Weights of a small mixture-of-experts language model, trained from scratch on English Wikipedia: 64 SwiGLU neurons an expert.
Below are experts of layer 10 (counted from 0) of a mixture-of-experts language model. Rows are named router (the router's row for the expert), gate (a neuron's input weights, with its number), up (a neuron's input weights, with its number) and show model dimensions 128-191. Each number is 128 + 24 x the weight over its row's rms, rounded and kept within 0 to 255. Numbers have three digits each.
After each expert's rows: "mostly gets" lists some tokens that are sent to it at least half of the time. This comes from a sample of Wikipedia text that the model never trained on.

# expert 63
router:123124135137128120123102092111102118145141124148142123105142161115110077165139103131085159104122129127131096142137107175115122123132111096101154173097137127114124152114095135155093096143095134
gate0:151118165132152129152186120115082108157121115092141129133122138083104107118126142138123088128125122124123079112110178113153154086118151120097143086119113147121143100139091190120115102117127139
up0:134140112125124159134124154160106135082146116136133112105114145133148116119113106123145159119144128120143122160110152100109111155165066116129107112168147161098124093137158163128149120090143098
mostly gets: " Mad", " offic", "ag", " ag", " Rog", " Nag"

# expert 28
router:117126155132134098158148093117137121109137096089143124116113142134164113096103159132102122104107144131115152157126153125148142139143154124156100093130131118097130096097123115123138112105072107
gate0:159131170110167105130121136110145169140131127111145110144108140090175099120126187123174159123122152134137125147110123141143141162111135120143100121152135144116131103149135129152074112138126106
up0:127139120125123169124077134140157116108087113128138159083161119136141166177132068137113064141142144134130119098148109145104147136113131118145125159118137131150165168104121126098132126139159155
mostly gets: "{", " \\", "\\", " $\\", "$", "_"

# expert 43
router:129102135124120121137157096129105134127124142121112170122117157144160169142133132155187092139108175133135146117129140112152109154163099145103122143130132124171114169124100163111141111157119148
gate0:104147101105102088119168155083074157105112127120098154137117109129146145101116161123140149163150122158060150099151127131128164127121086104105192099109142135156114154149075109114126045193119151
up0:140149135108151117118109157148151139131085164141078149137096083140104163140142105095125162122129108110126158133121126159102144143083111101149152133137105113144109135119112106160094173181126147
mostly gets: " c", "- C", " C", "-c", ": C", " the c"

# expert 62
router:119155146137133166112157169143136121154132114124115137143112125080090103099153147117159152127152150147118119155098097122089155145111163079111134143145117118149102120142116155148148109159062146
gate0:133123156107126083110130176084139112162133162108126104137124131112147144139142068123138098122113116120115127144116178112112143139161119108121162136143087111116124193120083153146118106174125132
up0:153139136108146131112104139130140126163106103114100143121116129102145129132150104154145120137104091085136131108117165143128132143164100112152141117075096104135161193116145163130074140144117123
mostly gets: " took", " due to", " without", " takes", " to make", "s with"

# expert 4
router:105100109089111114098099149146102139136095124108137133151105072118132139171118140110126164107128078116146101116116115133114143124123153144159134141103158155151130095147087118106109117093180113
gate0:124168164092155128140094111132122120111106137139109119116079127113145094184097132118124113117113113155117130141158149130117137172113088121133158168124161111164109096135128094128164139119096103
up0:111044122088106111128198127137143116136160150186133151085136108125114134105180121109134114104114138120097114126104125146123110138137141115130124156110163120113109134139186105130097105090143140
mostly gets: "ary School", " University", ", California", ", New York", " Institute", " Avenue"

# expert 27
router:120182142108133130114146129108105118175151107140117117147102139132105109085151187118137128115146182135097155113124136116099149082109145140126104137125130117160086120121092124137168095108161137
gate0:123155128130155124107108130139108103114097136130127088150142116110114095089160153148123092139176159144066146132119126148113118115102123131131073155103128120102114150168126114137146098126129146
up0:157158109146156121119107071110134099130080138144145146172123077146107128128142165138132127145115075136118145124147162211118097142119083122130096126134131130116138139130145103178150094163103136
mostly gets: " can be", " had been", " he was", " It is", " been", " has been"

# expert 5
router:117155115102150145108146099139130172138123135073124113165106113135116102179136171133103142132104147152149145089088113074140131180112094127139114117119118139124088108139157096153148130172114153
gate0:132150086115160152136133103130084112121144130160143106138105127116151098125124077089091173185100138144174075199124109113121132107134135095122172140133126137125109157112121129112111137142137165
up0:135139182157083147102120143103124128137089142113094131086161117154126159138103172138157118102104120135107134142163105163104106126108150131127159122131108133125164107164092124160123103107132129
mostly gets: " second", " the first", " same", " this", " third", " first"

# expert 40
router:144118132084143101124121092174092106114123123143113141097088111127175096093128104111115136105131115105147124139134110153173170078127168138088096127102146171116130119121154142091083136113131111
gate0:144130153083116144111167119104128160158106165144115125120105073107116123106081119142131124111119131137107122153109163146157146125098136114070150118142120161112135072136145137111093118144154136
up0:129145168126153082128143153104140121163102135116138148102130131138120121108139134096133128101126121119123150137135094177121149124075169120184125162132115168124150111155125129147100144154144087
mostly gets: "а", "е", "и", "idae", "ensis", " (born"

# expert 25
router:085138097081150145110112148146088152153076107115086143155110117099091156110144112117152106173157145129129099132098154113131114105108159115119147126156165121157107085102119126117111121135143168
gate0:109116112115148116140124110091099130106146150102121134200121107106123147122157120126129116117146134125111113144105124113091146108114146126125130124116114131123131127123154105116086130115161179
up0:128146128139104173124122149163138131145132154134146115143117089118121140122184163088124164137149129150124154139108121128155108137105143106148106133118133159165089156162122142108181123148126153
mostly gets: " University of", "- Country:", " at the University of", "- Born:", " served as", " was born in"

# expert 20
router:147093136098153108108138163165165136137137123118129136115078166144076152180133141141114122142116118124091156126135169146140106130111147126124166126096145147085134081145116105123137140157172107
gate0:109152094136134128087082121135165142092120145136115108126172126154098173147161172136133105113180154122097139123104100104107122156127143144132072117151123111134120115178168103117121090152166138
up0:127161087116158122102141149120134150077091125091087149150098117155117115151162141101124108150096132119133109100138127131152130138126147129159158150149107124098144140137155104137106114110073125
mostly gets: " Championship", " Cup", " Football", " Baseball", " League", " Athletic"

# expert 17
router:147085142088157094130154141148107157111104090090120135121133140091143080129150126112097141122165111142119116131142146151110135074145130160122149162147104153089138121160102139151108125121139105
gate0:094125156166117127139152181118130130140169089143133168142098130052099104121134146149116154142164132140102126122140159137153103086074134121125102128130097157110159106092139177095102142116094080
up0:140106107122114116112155147138097111153123122101153135142120128063156118077158139136145138107110080138140117174197117136117151119127093128159142159146140133102127127152138112097109127142116137
mostly gets: "ić", "kov", "ović", "š", "ž", "č"

# expert 29
router:111083136100117116133126104099108149097128124112139181096121123143131145172098184127148115101154157180128092127095147138078108120089124110156116075137133120123133120129135138157146158082147085
gate0:099143074143104142094110123126127142154142105159151184147172131125125125166132144144113127127156103143124141124135136113088061112125106116118118140133102161135133086112155162125099126106129118
up0:107140133117113122119141110106135163134139119113106190163093118122165110114158089165120097139152143122140112113102130124070123154106115154105134153148117136118133177144109129090131131153155136
mostly gets: " million", " £", " billion", " Inc.", " $", " Lt"

# expert 31
router:163146129127099138140143138144121119111181130150139124166135144098159119086126135153120135107181083101122157142145112136115131132158101111127120112097127163101099117144117139149186109113092149
gate0:138104144114136109105138135162120085110128073173130155129128086095127144130146152143131157130132150120098148137153105102137089077142101134088116128100119159167118092139106139138189122113124157
up0:110133135101142139138128088135120104124141136167129152089139125149100125170127173084149093152135114136102155195096114097090106104125086122150122093124147137154130133160134121155141119125133180
mostly gets: " Bab", " lif", " cat", " Gib", " wat", " bre"